Below are experts of layer 6 (counted from 0) of a mixture-of-experts language model. Rows are named router (the router's row for the expert), down (a neuron's output weights, with its number) and show model dimensions 0-223. Each number is 128 + 32 x the weight over its row's rms, rounded and kept within 0 to 255. Numbers have three digits each.
After each expert's rows: a language model's description of what the expert responds to. This comes from a sample of Wikipedia text that the model never trained on.

# expert 22
router:167111149140087112065152092077087139116148190144121096139105090107175098108129154120098107127078184167120135142171099120123128197173104161057110160068122139151197117160145129154172151161072092120131157076127146170085082149074147127136138109178134113095098145121157176153156135168143075081154106157076090069085119086072140127119095143191079115128143123169119110121109112075168071116150147161108120110092112124114206140117149163140160119077120080172116136143167192185125165109108076162178156074143162111118135166161126115150127154097171101172166102133106129148130129160073183150162126160152113097090140192120162114122120140107135072116123095071094142124151166123114167113178
down1:158131106149127136132071099104123126149064118109103095156139119126160136094127121160113140135133122129159088148143109109133157161105170166167175119097100169237112097113184121092114144101149156159144151107151089132092143148117212152137123105148152129117086187135176131172170132153126124086099105120123148133164115151127090174081121132083137126073139090180130127139085147083172165100158088124094113111133088133149178132144123180107136146153160155134173163148123167133129086103139141075143210129102090077121081126082096043133112129147155147167104090105123117157126019099089195082126155106053153113193090109146110099096104100114136052146150102185079142130127208139154142160147
Description: Clause-boundary punctuation, prepositions. Colons, periods, commas and semicolons ending clauses, and prepositions such as in, during, because that open a following phrase.

# expert 5
router:125118168188127172123135151120067111103095116143115180094145113139165099174098135131122064130128092182092146124153076092125108156093120150092101122130146157148117134097136072088137140104074047134105110148076115145118118130128196108168127120142069123142055143161183107185172124130141161150145163167143081133128090069138126162130134149128104152078163188181159155143166140140086097159152129150126135107123104164133186172114072165101184106143149115124148148122091165183074119145133114201100192160127150052139142112149146185127146118078095146166144116127117089159126138113108150125099171181147167115168148160164133069134127150052103054090103127107078136071122111202105094149149
down1:124117125118114027134110116169149095114089128120143137133097157124153127127162102106108131149129192121080096106142198066082109055136111165168145130169101103144109089144122084161116170170083111085143023066144115117102102174203125138139141125115199066187201117125100169088168122117166161144111083147148100135124103149084129101125166117132155093077105084073052168140125098152129150117112127146123140131158118070091035114137078093150129118162112157139174129149120159091142128107117184099071097158109173173135112132128146136135111068170113141141093108181159164174115192142129141162134161126155177139126143116130144144163142146125139141132142187138128099135140083165164147094103
Description: Commas and list punctuation. Commas, opening parentheses, dashes and colons after names, numbers or places, such as Smith, Dammam, and 2–1, plus month names before years.

# expert 11
router:116066059093069113148110135092173098195155164102155079151117131127154147108174127151135122120100207107124168083087128186080108088133117097121119143129126116104133118159152174107091149106153168065170133113124101119111111065089099124134165115120156070113148162134087204123132074144118178105097149120067201099123127157075120144120138111146131151115158117146116180166122108120118147172159133126151112103142140071089126159082157131068081141125081173179114131085166165136125139102118115091203136133158077180112111115132166107126171141224118107141126106164211163140076166095072086167161111192125190092114107108133173112172151138105133133139131073167108127139141144124128110155137
down0:106109140130082115191095151079148197118182154120122202188117103107114091178143134140150126137124088127073151103108167149129101161172099138154148128146114086081112130095149186169170101041151141099110106165104147117156138168127142143123112115134149159156157134110100138149125117131171112192119101192134137149140130157137127078082088129098138146166147162119100163144122119125134180134061166142195093168095048109106098119094150097143141146180152094063131135131107032120101117060121183058158155152124102130171070182159155075097130124127142098119175143089141160146098120126176090129117068142101120062103119115146094141131128164089170071076152172072159130123138128139129164120104
Description: Word-final suffixes. Final pieces of common nouns and verbs ending a word before of, to or in, such as -tion, -ed, -ances, -ures.

# expert 25
router:145111172155144151147125142177125127161083097175144159202129145129115087135114092123082142166067153140107134185142125086146103173168139098139141139118184137105081148102143116160196160150037126138146161132160110087122138121150174145127156108081080157195068131157132115147138103154154107112108167160124062158151070175130118086195190148101117109060170145097152102140083117146107090063093150123068163144119061214067123113129098138159134138134135126080108155115110120148098081088146141117138092137153101091169099143131165131132078137114114127096092144141103094190206097123152117138113139114144085082138172049147140114168093113141122068191083101116149157133146121122132147162115
down0:074073136103093057116154121103137144138099153146135127127140102114118160141190126159150154099095146107149170141132133112178090128126102163119103155139156095151069107185145108144103164153143084115133178110105136152160103146133114182104101121129191162111153132103117184132095128147089105154103179124136141122168108135198130045100137138161096117080116098103145122123180088155113064125128100055094179125137152170117113132111041179067092126101094176172045165109162072131070131133134126181130124201173154136091134155199130081130139176116111105061110159128182076088144167160158169128092134118111155150087088128150097112178096151135123138089144110093091126145193152095121134125165
Description: Mid-word name pieces. Initial capitals and middle fragments of names and words, such as E-truria, U-chicho, gang-st-ers, and possessive apostrophes after names.

# expert 3
router:134162111175191121160100129170139154144072116158160199128173078129132140159149082117118109145124099079156129110093128148117161119093137148106117105107090064169136229108168143139179095174137201142120096122141169158137149139149072112086119142130155130123130114101190103111099107094091110141151072126204096113112139076136157124200175155106105090123120109105161090113174140141145145123087116131181152147128156135086063135161113118138100160107211074103156127156126080104152136168107121150140099104081053089154101132116115114123131029106130063095109099079140111148151152114153152115086165086159095103100126160075108170104116115198123194099154161153120152150148157159121113095143
down0:120112072050083043103118140079183129133098161137035103132106070106202104103185143148162180088104153135113173154093131098161094079106078152222084177123141134165143086107131144149130135070121122088114115116139114121180130115119120067184173140132084088103124100205122124135159160164107112152180132104120144138102145196111137171133117122151170106136106097140103151110123114106159127184189121137175158128152113121177135163136078126143136148167115195140150157126120093119089113135143161129079149111071110170072103159152149130132132176162125097103108113147121061137108128133155077071138124139141145166093150144130183124184188118108122136044107123136128112111116141119111146157095
Description: Names in music contexts. Word-initial pieces of names and words in pop-music, album and entertainment text, especially after quotes or "the", like Mc, Liv, Bo.

# expert 0
router:148144125138151135104154129091179160139157148146160141155141151111135084125112142128069083098103176163133152093140140120116200131098117114116074136141189150187155115113160111086135111123136146139134128120138142115144094179170146126177061111153168138081186073073132140134080104121123075147081088095133104160062138128169157120083137124112095125131135175063204073125162133114123115107090157171121121144135072147093152090127172074159106166067160120093127139098146128149126140077154092119194146113098115203178093144105105158147116096183082133125095127085151142117142137184103111066133126076169048150140144142129110094143112194171074164122138190086151130137124098052140121174186
down0:192164121145120120158111095166114167183051129177110120166065102181107197132134110191140118144164082138083105110083125161163105111127107143117112134094109176079076150103140080138062094101129108130190130157131132138157079132113096077118130162111140103089142156137088160078151098162151121136096093114130140139135153137126097143152087143068194150176082146130066099113099178132130101187152104156126191145151072117136137142084079111074124133184118144174133198131105147104153153145135133124133148182157139130108169107087197133140113191130127100162155076132102136120056123183146120098153179130155103158105129106155119096121137104103163139173162075135141104093054121162154109141055
Description: Proper-name word pieces. Opening or middle pieces of personal and place names, often after first names or in political lists, such as Hend, Sher, Port.

# expert 15
router:159136142136150165077134109176087128101112107179083146091126145143097138110082093125093109169108086099148109113162082093156118162141131118195132182091120131137087178111079109111138116072104101189162126164111092097109157086130148138106085160060071147152075062182165109125141142158123183112151103135182125147126131189126098184102154102094171146180158165168135170130133120093110101099124072113134117160124117179166143194162139103146203113129102162126160143107102086153128141118190124170092146129174164079102124114155160118100065189051144153090078149089071123167171152097123136073132122114124186133151103127171110150111165101093105064143127159105124107113130124159164072160125
down1:107128144120145163155159129098106117131126105135084161147104095179151122114126084112103174131117103122150152119102121120133125114144147142113158101116135092097082133150084099126150109079131136167147117081102158186161124149199152094183106248097131138100101161118122134170185097121171164115082169114143186133166121117112157105152096085136131140158065105114134179125086140168124111164123123149077143111203105090177146170071109135161101152109157209129130135118202147066183155092127155126087136090128136148128186163045100117149169072090142120126143092165125124100063129173156134109120157177099205146111068103124159058104093071104072119108120116127110084117143105088131138090160
Description: Years and numbers. Year prefixes and numeric pieces in dates, scores, tables and designations, such as 201, 199, 68th, 45, °.

# expert 24
router:153160197165141159118142136121064113124120149153153144083129181108126104118082124139074104108064114144126101090104121100087095149114090144118194157114170128112095188089101079155158179103120097172107116102142143105155158158138146139148157152143089178180092096166179103161166107128168106131116168139143127161104134140116156129142112137094123129140145118147169078112082099130136070125116116095075077146183110194201175127127110100146193113093155126121136108086131131098061080151184085154101113145126183062173120167091170078085094181097126161139150185145097082162141193112130127145157185129098144143134079076170072102164101162101121070139094124098087124173133093112141131094088
down0:211156143099135114106108181136057129064086075124109105148113129125129178089154076065153099154181087126189136148081160113143111161192148147139193173204082162130095164161111029132162119112149077197150153130105113145117124120188126110129123144147113091130102127116142142106141147156146089074116172125131101162166104132094141103133128116119146124062136083113143151079144142129123152130126114109158129180133152164054091159140103123110092131052144157149140131127161156128151137115134126151136109127125127073094119127150117111162206088120117083121103111103105125147148117099128110097151043068102115135149160162079137175093122149066151133195118131181095123099135163158157071173183
Description: Period before next word. Periods followed by a space, ending sentences before The or He, or after initials and abbreviations like M., St.

# expert 7
router:187080162132144184140094120140071131092072117160112102112131146133074116095069091119138171109087120132126159144139082105150081206137137126120188159162159109160077166083123150098127135089142146139158103174150137084112166084133150120153095127119109152115102136149179126094123147121135105177125118103179070188078119177108158186160157105129157133148164202149126157115128158076090127122133127110122108129118142156167143094118135116194092131084133178130188123130112191150107130106165123108121186174138188152109094118132108107089098172079182175109156129148083082167090165110105108111102173117110129091171107106201078182130092135082103084158127122048064121149113100100145067116159
down0:158098081132151162132166104175155150104164180148160114160106150155161127090064096130203156128098095110146151058148087151128095180166100090145169127130141140095092097065156102109133109135052162074106152143149163151052109098123121150175113111124164136120106101106140120114133068126110074185155149110152165134073126126138114153150162080124074157120113156171135148116117138104093125095089145105138145113182106120158109155125171062074076130112087176148125128168132106112105104175165150151157144082129117114194137075147098136088120141095133097156150186123069089051202178126150140148108111086154124132132117081139131146185101100152166186171206180103111123106178112128093128139151
Description: Numbers in table cells. Standalone digits and number endings inside tables and statistics, such as ranks, scores, times and year endings like 201-4.

# expert 31
router:165111080083062114132101103125191169179189137154152134113156140077115132123183139114118125124078156094148145165130118190099113108112134127142110146084108085094196135119136152166142122144114213078182127127131107136090109086133153060122131092116104103102147145102101206152117062143167146129089179113136138120112194149115104137122111152116114107112107120121102116119126167141181090148138158192125192159089106118100106137139104159096145147098128143159107147112152127098120110152113127092177070055124093146151130078119159107101147040215118091085099110134208119149109150094117143118090133167172131116085176102118168125149205122112151195110092146182118182142128103112095074172130
down0:106136117133108147134127118103129170095137094086079110120132141189149130174151184102133157115123132109117117147075137141210140142062116144063153131125172131105085120155109119135143154165163103139109132160193141099126156148147129210150108103132141165165091146122123092150150061136067129127155105065113080118064142085079148123081124043107163114130171075112130164147148160136109186131118174154127126135077111103092068061172088115122075106123202150057130108146152183125093072112128122052102090131158136101113196178119128128147179112094101138108130192164103161106116121153165126088101164143135172082132126137177191111129146150107164170180187159116156121126123110114123098153142
Description: Word-initial Latinate stems. Opening pieces of Latinate words and taxon author names, such as Ap-plications, vir-gins, col-our, requ-, prov-, often in species articles.

# expert 19
router:133124148139177141165129074182099088089110102151141109164104109158093074128112087206092162151096167176136167115075104111063151147086112073136099077142104168144084147110161107103075129186127167115151063134089111129127067177181142116171085129142124104135134099160155105130119151091100151187094127095160114157107173154150149165123188140160092175157120111074127111142163120119079164144091138097157096153177161160167123108168120063100080100084155138135123132143145141166177139137136073134144136092102153195187132131146115110169104156121117132137150174153099119133114116145117147110192163112085081190181120139169065092149139198083111095157123149137109133062177104150136100106089
down0:143108120125127122136180182163138154115090131100134119099126183164085143148134067154147096099116114133122141088132193101092118106160155124140160166104134177157073197116104190137079076117118170132177171103087159051215146107160122086098160103132141145120118113145096148144087081188113062111132122104140122179139162144156119122120125177139169130125084150099164165153095158083118088117098112186093081119156124164105187126130144102137129100088118110128172144156137103137126097157118078131130143137176076128136052123147121111133181183161136112099072107173116094173141140127059143157127147137118159092156149106159064198145192058112090107122044132109131133131100160094172089120095
Description: Articles and determiners. Articles and determiners such as the, a, an, this, two, several before a noun phrase, and line breaks between infobox fields.

# expert 2
router:072160135138179130161108158223112106111110114108169177083170081183137109077105100082151113158131067125171084119079136103103077131123157130159159089119104113129084147130139089143129152173131136154078118139117127124151066168153088112126088141091155125090153103178129151135158142136087137151178075150143085115133175116154120091147148182075151141163127100187142153110117122131082126118148095102127161162076147162182179161173129193181182116130162140108168099177096109113124118158088165143076066161100152144131157119166133172091106186093096134134125165085107105134116104132121121187136080119132112095134106193124149078063042106117114130089106175126074099148075117149119107082146
down0:104121113081158174113181152132120137126109183136125111156140064127165147137082128118112142132069159155097154178140173114175075102135136173097125060109087119121155118119114163101141162180140123120147142120089195155124088101210126095112127150133150109101106145127146121164122095093058133149174075123130103144100166116165104076121143208135146091123115165101153126105140152129084153128107099081160158170103109126148106129206148159140148097100130109138088032142140135138143095097042153194112152193101145150144168166106140151111118121106048150131090163114146095131084128141120126130082076125110120139135134188138186080153114161101095111064125142165124075205064110173132087139167
Description: Japanese and romanized names. Japanese script bytes and word pieces inside romanized East Asian names, such as Miyamura, Gyokudō, Mamiya, plus table pipes.

# expert 4
router:098084144188098076126127167114165117106097171110086145138111098130136149114204162136148167128105101137105102163155105087163122128196097136093143116103114103141192070180084146108075133102138065141119148163134182103127178145152097201105113142121120172109135157138087067122082096115148093157187045076141151086111084119141125118072109097152125074122156129135126110150085075104148152143173077145122137111146105081120133123098139096120177129188133160090138105217133116140095146130129144107133186142103115152079113161101109146190130130116142104136179158163082150109124082144162113152111112118090153105105098183122200138148164075162126158142152149125185104134070208181110173105111
down0:117117133132076190146148079118130139158129154122092128114073073129083114152106143125124121109094113142112133124128156175134159126174105082116084136182139124188120142134134104080132135104128172105177124050113067131179093125130169141143104177147096173157145174138105137150104139110185187103152129113095163112061098071110115101094100115180163123125128000091161120193135136151097057080194202080107163135140173157107102117116116126176063091146161185111120081117187117160139121154108149109134114105174101131154092127116146060170107151114154137128140159104096105123126116167124133137102099122122121145167220101144108145143148145096133165114102136174157109099141108133090160130205
Description: Sports and competition words. Words in sports texts and results tables, such as recorded, ranked, League, Cup, season, and pipes within match tables.

# expert 17
router:156079190132135130140149158142071100111089097167133133142127124091149080088064117165085127129105106160187099150117110097133110166163166127154132096127202097193096160063077120113178191107065108162152109134162120097163150117162226121178090155087079120139116148183163119122172173148125138097156163112162101156102135169082173125136140169095120123097188127102148147125134132146119137131125099114117073111099149144153163169154126083146178119151119150098172135084085120116116142104142155135151151182139138113153078156125146106118065194065084116114110162118076119172134163158114090129119123114122205094162091112139110102134058113103140042178107132099114138162087111124176080146119
down1:138118141142104161083117090155141102147101136194129171132127111125133099076202121156126068132107109128210087129127090104161132109115147116124101113107150135188107084079113153113132209192104119117141171126165156194098111107121138103101075141142116124119151145129115140117120056141132086138132140166170173145133108070073133116162139132116092142091079065153132178105133108112163096166063138113103106134150171135074101126148191131172138063131112187151143155101147094099135133108137203115107121102096149135113127154116137152217072088131218187170137105168129157135099093096131094120109158107178144127119089105094149185120175156135144135120136073138047140150100121125106145068191
Description: Word endings after stems. Suffix pieces completing a word, such as -ate, -ately, -or, -as, possessive apostrophes, and table pipes after names.

# expert 9
router:114155114148178158114164127154094137139085096142122092127160140177129085078126089163136065169154107117166145078094108161094154092117119120138179145114101129100087208093183201149104092134145206159121114101109155153195179146151059176110186158102201086111106121161158121130130165084106152140187052134156066177128126065126098087213115150166106084117150114182141109127134113120119155164153072088148105116176108135117116121108132108145168138109103090074133129109125094136151129119097113159123135168133075122169103151145154171103120162108125105102131098150115102148113149103104133180097139153098100073137071165106114097123062118202120115149135118103082113187137175132121124117074
down0:121097136156098088100159119136142100161096134130117203128187125121148113113136117159114117096104124094152149121140134168147125138095136143119119133175101137145172156127134081206146135108079104083174127124109100087140138158152136150149159142162078136092139141178108092128088122109191057115117106150129125176146088112118085154157106103153119049082167170109148134119157108168117117052166089134154116137113150138192130133064093056127188145132101153085166060142099177083119122155181107109141160157099124053089110125114125138120087054094146132107075132128162114136153126130110154141101157146124136141201079074122198053136228129145124154170108170146142087142101138151152067130194
Description: Film and action words. Verbs and nouns in film, TV and biography prose, often after "was" or "he", such as produced, shot, director, film.

# expert 12
router:154157150099178157115117081167072136149132110148115102115126182135168056124108112100100087091138121183140139104152076133087174179113154122185154129150091133195082141088116080110114151108171111147144131090126107121121150104159105166156146176161124131129135169125135192146170140144159117129093121124128176100111158156161158119141169123091115138102190135141129111161166132103102111084136090107105105057159078116125188165126144105163175114162136115078170093106034098145124112118132108167133188070115123157159094146146142140130041157096058129132134169112133148125154163172073121120169120156105159179097136128181061110124057112093059074160139126143142108127089097084188077179128
down0:119093134157096133141136163174165102113148106090101175137156139166164139138052081092154136096127135148195129121050083094127180128125145095111092118094179093155159064160134146050126144144142144112146126150104141138182129087157140144164101110092074124144133097132101111107127128122135159147119120074127096089133127112194151129135200197083114111133100114126133086119100126113093095141123151121100129158183188174150100106064099137139157085126123121105119138079199115148157126127147123125189143197073152130161134147108125118117159153144024095146160149098164109122168056149095116205128079122125091112165124170091112168171168060137123176102162102111168107116103108149078128157193
Description: Institutional and infobox words. Organisation, research and publishing words, plus list dashes in company infoboxes, such as based, Museum, Institute, publ, establ.

# expert 27
router:132089135035101181150142074158125103127121160151116089129123108092138100119099150147107162116187132128093156143097174100089128077126163147119110127094128106074076107104151128204131129191130144068134137106143058121155117129109147073103201095117134124161107185173105166187166144109150156150107180145077100167107130153109125104197127174164095131083120075115065147137130159177121100142141183115091122123139136159113107159100127121086146079075076155166127138077134148160167108135060114108123073064158131122169181125148152180151138161167099157118163102145196139130111136119122131148150139100146078148159207082120076131152136130099174077148105060154137127131144120148136093185109
down0:199157142117111144138139061115106149114147107102102126122183144128111124126072110120140103132064154104128183134134163100140172103057108116130130109157066137098057104084140143111136107074107164107213189126146086111073144096149109140117115083131148139166176156121084137130131153204167096085157112084064175131163126158167087115103096122110125154141136130073080071121142132162124111157182171171080215184145123130113128126181068173136081079122153107150124143097153151154107115107151115172118108158123170097083157123158097144153144088097155182108082148139105153201154117159065161141113128107118137134119149093154102117121103132138115244168129146135127119094103106112088153116151
Description: Determiners and nationality adjectives. Words like the, his, their and nationality or domain adjectives before nouns, such as Italian, Swedish, military, political.

# expert 8
router:162114140111161178137102131180085136088110107159100145086132167120126094104069144179087118162080104160128078185175086117148100188134170097167125133106153128137104161126111115161142171083100110165162113152124124073111096064132171148167097123121084154179116068182177106123162102176115092135092155175141113143160101144121169159114164112121105091086167171153149168128129145128131133100132103101080107126105112156152151138144129157119178097135090142126135149095103114140082093086130158146145160118148173100135087164133177091130031185048152181091089186137085061188170139141139088110104123133139144074136151118188097117169071075086103073176085154122126105146105097119154104153113
down1:136103125147124197142117125126118150122133156154167169162117133038113098118093120141128144115111096134132114068139158097152093101161145077129177134108164132175180134050135093137139145095084175159131141182122097150184085126066100161151134080098119171180100170123145144192147160082125089163122136100199193114152166131149171152093089085101133120116143192116133097115164143145110103142078074092103123120100126145142126073179099149125090147129077147179190065118101126116103051108133139077147195163102196121136123134153142109111126105115090152073106173169125078133125091119055144170104124183139104099130120135078138075098164138135121148207140132141093120111153167101118130143169
Description: Line breaks and mid-word pieces. Line breaks in infobox and population lists, the s in decades like 1980s, km in area figures, and pieces inside foreign names.

# expert 13
router:098189109162230118150137146133161127154126079112119136173156150132160144151137119089138135162190088096144096148129132155178201109122154117133098149142104150144129142148150144113150093117123113155095128139137163152165164178128122125061086157153133129138133090098113060106129113092037101178131066185158146136161104075152106151079137162093154153125125096116129081115138087071136168122084095123155129145136130104178089092141117120162066129139195073060173167129094063109123133162177148158124140127101114114158143163079051141138139047088116076126112142097114112127155093176162154141124097064077118157116104152082124124119098138172093230096175135114144143118149157127136136105146
down0:090122143133151085098127163136063120124109116116154132175141112160142116118198140159104132172108127121073090145132108079145117103054100156066149134080183147140101153164108136150131125142084142199115131128110189184141104129109185087101134147191181115108094116137128159125127121105038104138175162165146116176102069122086113123123060153185141107119189055100179119128103098126138145186096149127087128107216108119132162089149164167105093118144115140139113215078090133153093080081097125158132175170067144147102120146121126171161129121189123104161142155179087112124112104113115160168123097142129109121099100098082098180141105129158144139152132075141138106151152181152070089100128
Description: Word-final noun pieces. Last pieces of nouns or names right before punctuation, such as system, development, State, London, film, season.

# expert 14
router:162125116034141141126120119106168124211170116111142092160142155113195172118179158061138123092126145081124128130155159159132120104120133089145086129127133168090128124116144181144128115127094186074158130122158047143074061081111171069098107066156139080130164121113092167129117137132088153127077209136096189150164145167114091147084143137114187136146066085155079128178113155084131124131140146160095187160087140102158110139116128205126090142082115119181113166065143129103117138116125132113184094129143110132168158110138134118101150140172128072172077075109165117112108106139132144142109074155150110107124155079124144088153126170136113204105083095139130155143125119093114120182095
down0:177105139104127141110150156091173175142157108133093176101117088180200154077194104117119059158124090159207162120136135072086149164079127136050077162095120146142159135142119118150123144091052077093156105103166116171139123148156119155127092148076077114134139104112143155121082127126138182101157152146063120133170146075166091161177159163147073118181128092148141125136118127133188168129158091104120125082074127105208096149119104121142112135140175057143144124142147142090143114138135171099141120091162121075086155131095141114118162139146130148131109127094110155106152141053145115168157107145118116138126149134147085100102091131159049172077132102072100118166120136138091207177129
Description: Final digits and nouns. Last digits of years in taxonomic author citations (Pascoe, 1867), taxonomy labels like Kingdom, and word-ending nouns before punctuation, such as parasite, front.

# expert 21
router:099146163139165162120097168123074141097096119168105148158074127108141070133072078170077095128084164163182091147139098147100110164147096106155112103113161080181122155067139126116141169126085105168124116093140130088139163139137174166167105123121074127149128115159173097102122140151108071159149096133183101121104107164115120151118111089093112068095153193151175081145179176096107070073129112104073139107118124192173179098110162122113161087128109103070113163147129151117071119144139133151132175157093159134151125121159135110111073222058120119111081132125085100170144172167145157103158140133140129084146139151160093143160085156127112069226088154080154122149122106148141158139155
down0:101142155142119090077111171125173141171135145155061157118085157076132117123142107148059178107110119200130152138150118058105137156120104189092057108180100155093145159123147113153100130150127114126116140100047127146113120152138160137097068104100103067127183109111116117108123119161096102145187101147128135157122095105136129142155129107097177099124103148186129065136125123109118109138140105124063156078114129143145215117167105152245180076105140124096175123124113160096131122095191127137100127168121098110156097142124087102142094132093115148102155110123180156192132149148137160160130180159177134154146211120103074166163059098111128156136123093107097120169136060149127156097164
Description: Sentence-final punctuation and digits. Sentence-ending periods before line breaks, decimal points, table pipes and single digits in stats, such as .295, 9.9%.

# expert 18
router:159123108108090141097115060098101146095145185100131078137080142131113169129170147120152156146129161140169160097121170121131095141138074113106120102094114096067083156197167149112149156133118180097137122055092082188100064074071142121095138125168140106079143112142090189087175190144169182141112138149096132141095176128095158130146136082145100147139107113064106183124111124099118154111154158130152202130148138115152103134099136197080117152090073106158093094088157153089146149145126114145101078124145126083138126099151135187083197139168150095144181127097125134137140097157100120172178113188148078171082157139126109183081129196150176129148138117105085106157155136108104175146114
down1:161115168074099096102098152153170118176150096177136115097130110093096109134178135108156097174144076179060173157148135138139104140132160176136145061118121080160172062112066104150067123132096095126101100151126124093093151085115084112120095105172199174177136146108120094128147135160143141101090193101109097097140113109144104152089120167156102135089137158142163137098098160147139116136126094189132109100101140124095096115130128151185181068125151166165130118183136187131077153110156088144155160092088119129115160075089147135117133127120178132111134081153163130102101163065177180080137181162080113097121129160112154125161135087108118125180157193169089138166067073177109134137190
Description: Function words. Prepositions, conjunctions and auxiliaries in running prose or taxonomy entries, such as of, and, to, was, been, including.

# expert 1
router:141134174127120062167140067087086147073153092057127132109123162196132082118126163126107109153148136133097120147185119123134099081172138165164189123085130147109168073154127096106105125117150142114179148151129139087073153140140105096152148195091207168129097145112121137142164174098158129153154104094140113098124123172201085102118101085172129138155077183103127091067156143080112130125150153102183082130173118116079131105163121137143096068129185053133098133170165151163177135102133110095120124110133152110074155065109145126168141161128175123186101133180070165096118105152103114160159104153160143126152119154118098142116141107178154102163086153152107178101082199126167152091150
down1:158065122095126134049128107152106138121155103151159098170157121115126147093126152103152123070117157095089119143114130142177153083129095145101113135164220102162165094094177136109148083102190104206126144136136141121141148072181091138162115121129085182120146107165083181097139151177116082157146152134142225146081098139063151156101143116068077123152170137155125136137090119159084119124058171120096088122158095111110108119131170104137143096115164188130072152130122093070111102083162153090150098113115104137195163159186137126145135108151130185131091135133133137157132130133173112126134124167183108138100141109132120127120132090055157224153118078142135100180111117108161063098110
Description: Table and list delimiters. Pipe separators in tables, line breaks, and dash bullets opening infobox-style list lines, such as "- Operators:", "- Frame type:".

# expert 23
router:105148126149110087071121108108181158122198163116094163104083122124101131169134134118151164110101203189186127128163087146138110139073055151091153131169102147152188073163126074092146116134095144175152138105123102118114122127096151119160077082125111154154160101077168087152119116189151131068126116082105152134111112169152148147086158128144099133160174115111178144141144168120154148112082113121137136118101133127136141087119118096166112074168159118122100094157154191142099163149185126097144135104069163206095116133110122060069069119121140156074155164107146126121153156182142128077159098104110131117135158102161186107181167149116049156132140165141124066091101067050153117128114
down0:101135138119080103133174151162123095111163132047141067054129081165154097119155154118136171125116119110158164104144152107075145156159099114158101132160151111130130106148192131122136080078168114164094129059123102135148162149119126164164139053126081159113137096155180197150151135107138081172153131119058111100168197165069132149131179135093153142153134086131053144150100124167112106095165159166169130088164117116087138126140091078088119142128135143125120171093164156114178111129157118177144140164124114117148160155073159169132172131108124127127091106083149122024144076114140091153130148116093113124105075105088130142199106071114175134123141152061099080132145105105142150197154
Description: Paragraph breaks and headings. Double line breaks before section headings or new paragraphs, heading equals signs, hyphens, and pieces of Slavic or foreign names.

# expert 20
router:120141131101086184132123122161089202130099139112133121190115143124130088153062147145121075127093050152102105140136120143096117156133135115207166116186156166144118139109122140159140127116159104129110115149182123092226143132132142133229146145142133127109129108101139079106113176170163122052119149139098085175147115076151146069185072145103124093155038095164128084115146138167130141114129110115088107124094095095116173106152164157187155165121049087110146125108125121108173108142127162139110138172170152138119081163166170131082062136158152159118093069114114091162154172129150178098102120120146103146138101076115041132113074133131157129173115106101152146124101106098116096106159
down0:179157187076167108126161135120164058114104075086138151038100100088122095138157220169125124177124122162134151083132117143133135163177123148159142180104091121112145102095112210109175149157154144105108116119094187185118173185101160148126166096131129073136163089098113169116109133128182046101080122148155111114123099160138089139156135121142092089125137121155166112113086095122144123132167119098127140086103078118080069157111178109122140127148113119087080084087151074159143112120165147125153136100097084171113101087131186155163116171157104176129106113121133126159149150098161183148095140145104167130063074119091167094180119141152080083123142117139105186118072152124144170116156
Description: South Asian name starts. First letters and syllables of Indian and other South Asian names and places, and Devanagari bytes, such as Tamil, Malviya, Palolem.

# expert 16
router:107168143117146100128103160116209120130132152104110114088120125111073175155160149113144156115134109149097115172172108082168114110130121136154096131125127139102179066138054123166118111124169097140070137164173142129129145138119118154082119156146088149146110105091067082131070077157128117105112163129108149094187094140165109111066121149128137123162111164102109139097107104189172145108100171114128179088098151112156075142177105152125150143214122169152112112186095097080107133129124188135061121124124174092071143134079067119158167063124122129108150140107142153079164080111161116103080113099141158126108134116103172125082158085167182255105156147157175111139129137121143203130140
down1:147110125172093099123064114094169155129125156128135187049154073150117111087077070161164158149126162158132146127130118056127139123105112125074135162152085160174161142144129143118130179114180087099156065147103119103183156129168165162129144173128110142165188184173152114123109176089194097210189126054152127127146144126121178133126093095154113112171121153116077129192131131140087137167150097089146159129194084130104135120159129088135116126111136092091152148109128125112049078108123104124130155193079100128160078172158102143119088164122129148116129175134120182112117128124099089099098134104071157104142104094146126100171145106124006140108146151128103104099110130088127153123123
Description: Foreign name fragments. Word pieces inside non-English proper names, often Slavic or Romance with diacritics, such as Mladost, Vicenza, Grafenwöhr, Noyelles.

# expert 10
router:197068129088084126115187095129121213118128113169092135136117143096148079139080128111090076083137138102110100125124098098108176139111120102139145170153173135150086110093142131143143077095078146120181109137140071103131112122124137187195139111113141096111152140179177195151115161156148126049146136104127098162112109186092101131177105079164135173154119094175185150121094163094096092136186096163074129108158076183108138113131173097142120157088063120115158141063161168165141110129133113115153092113168145132172099116126130134146131194130135175112097111153092127138141141114086161101126140119147066111154184061117089154179154092160102091176088139110170175163118084108087117157154
down1:173103151095129192139156162124147166156156089162126146096112079087105138121115122176149118143104159138105077121133158138171099100165138122150160148133140096132163052148105098174155140162110109144124110165114119103145096143162126173137224128065149069127168182104134132150143114099127117151125111128104135112125145132119170105147121158141147071209129108133119107113181138175081108127133112092110086119143142158122141140092182148085092135109140171123173102074132089082161097075078096173103165184102144179183116091094137091092140079202154112146208148128172066100140101160094067099108108091164103180110110063141105126139107164087083168132087099122138143132165114170056148173072
Description: Years and list bullets. Year-prefix pieces such as 194, 198 and 200 in dates and censuses, plus dash bullets opening plain lists of names or places.

# expert 6
router:097108138142108086125142211116110054128143104062173109130164115176117177100144114121145129068175123105119142108078199120185101070166186137105145142131157134144117133113091098047197136106167088137097118098120153162137125133126090122128159122142118158107100169117091127124157182097141136117135171140104180116130165128082121121135104160110165148112120130095084144153114113185124139149071140117162094154169168120125126145138122114084122133167153126120146119087100070091127170115156101119071126182171098114109169102147107111141179058200117163165100097121181159076106171088142102142134148132121142193130053144116104143091096135053219127098166082113154128112173127183157174107088
down1:159172126123212185139142110146190144056102195157079142115113129130105104129122173174137140151116153142126108172147120148116159070129122092152115123131106115105106108141116095214079099172132136090123107133138063142175146124131170101103126152130071083162060115089150114147106098095137144116158106104140087156134087090223101137224169122133097103127137129133139084121102100160092115141134149152143190111105111131149075135088139122152114140124126150177100118187116149125146124191134083119139097053155137144116123144093174151146113116101093131091147117086088081087163085162135137178124088078159105158107168080107086158136137127166104246149115118174161112163107121107094082156149
Description: Name-final pieces with space. Final pieces of names and places that end in a space, plus common first names, like Clarke, Wrocław, Milwaukee, John.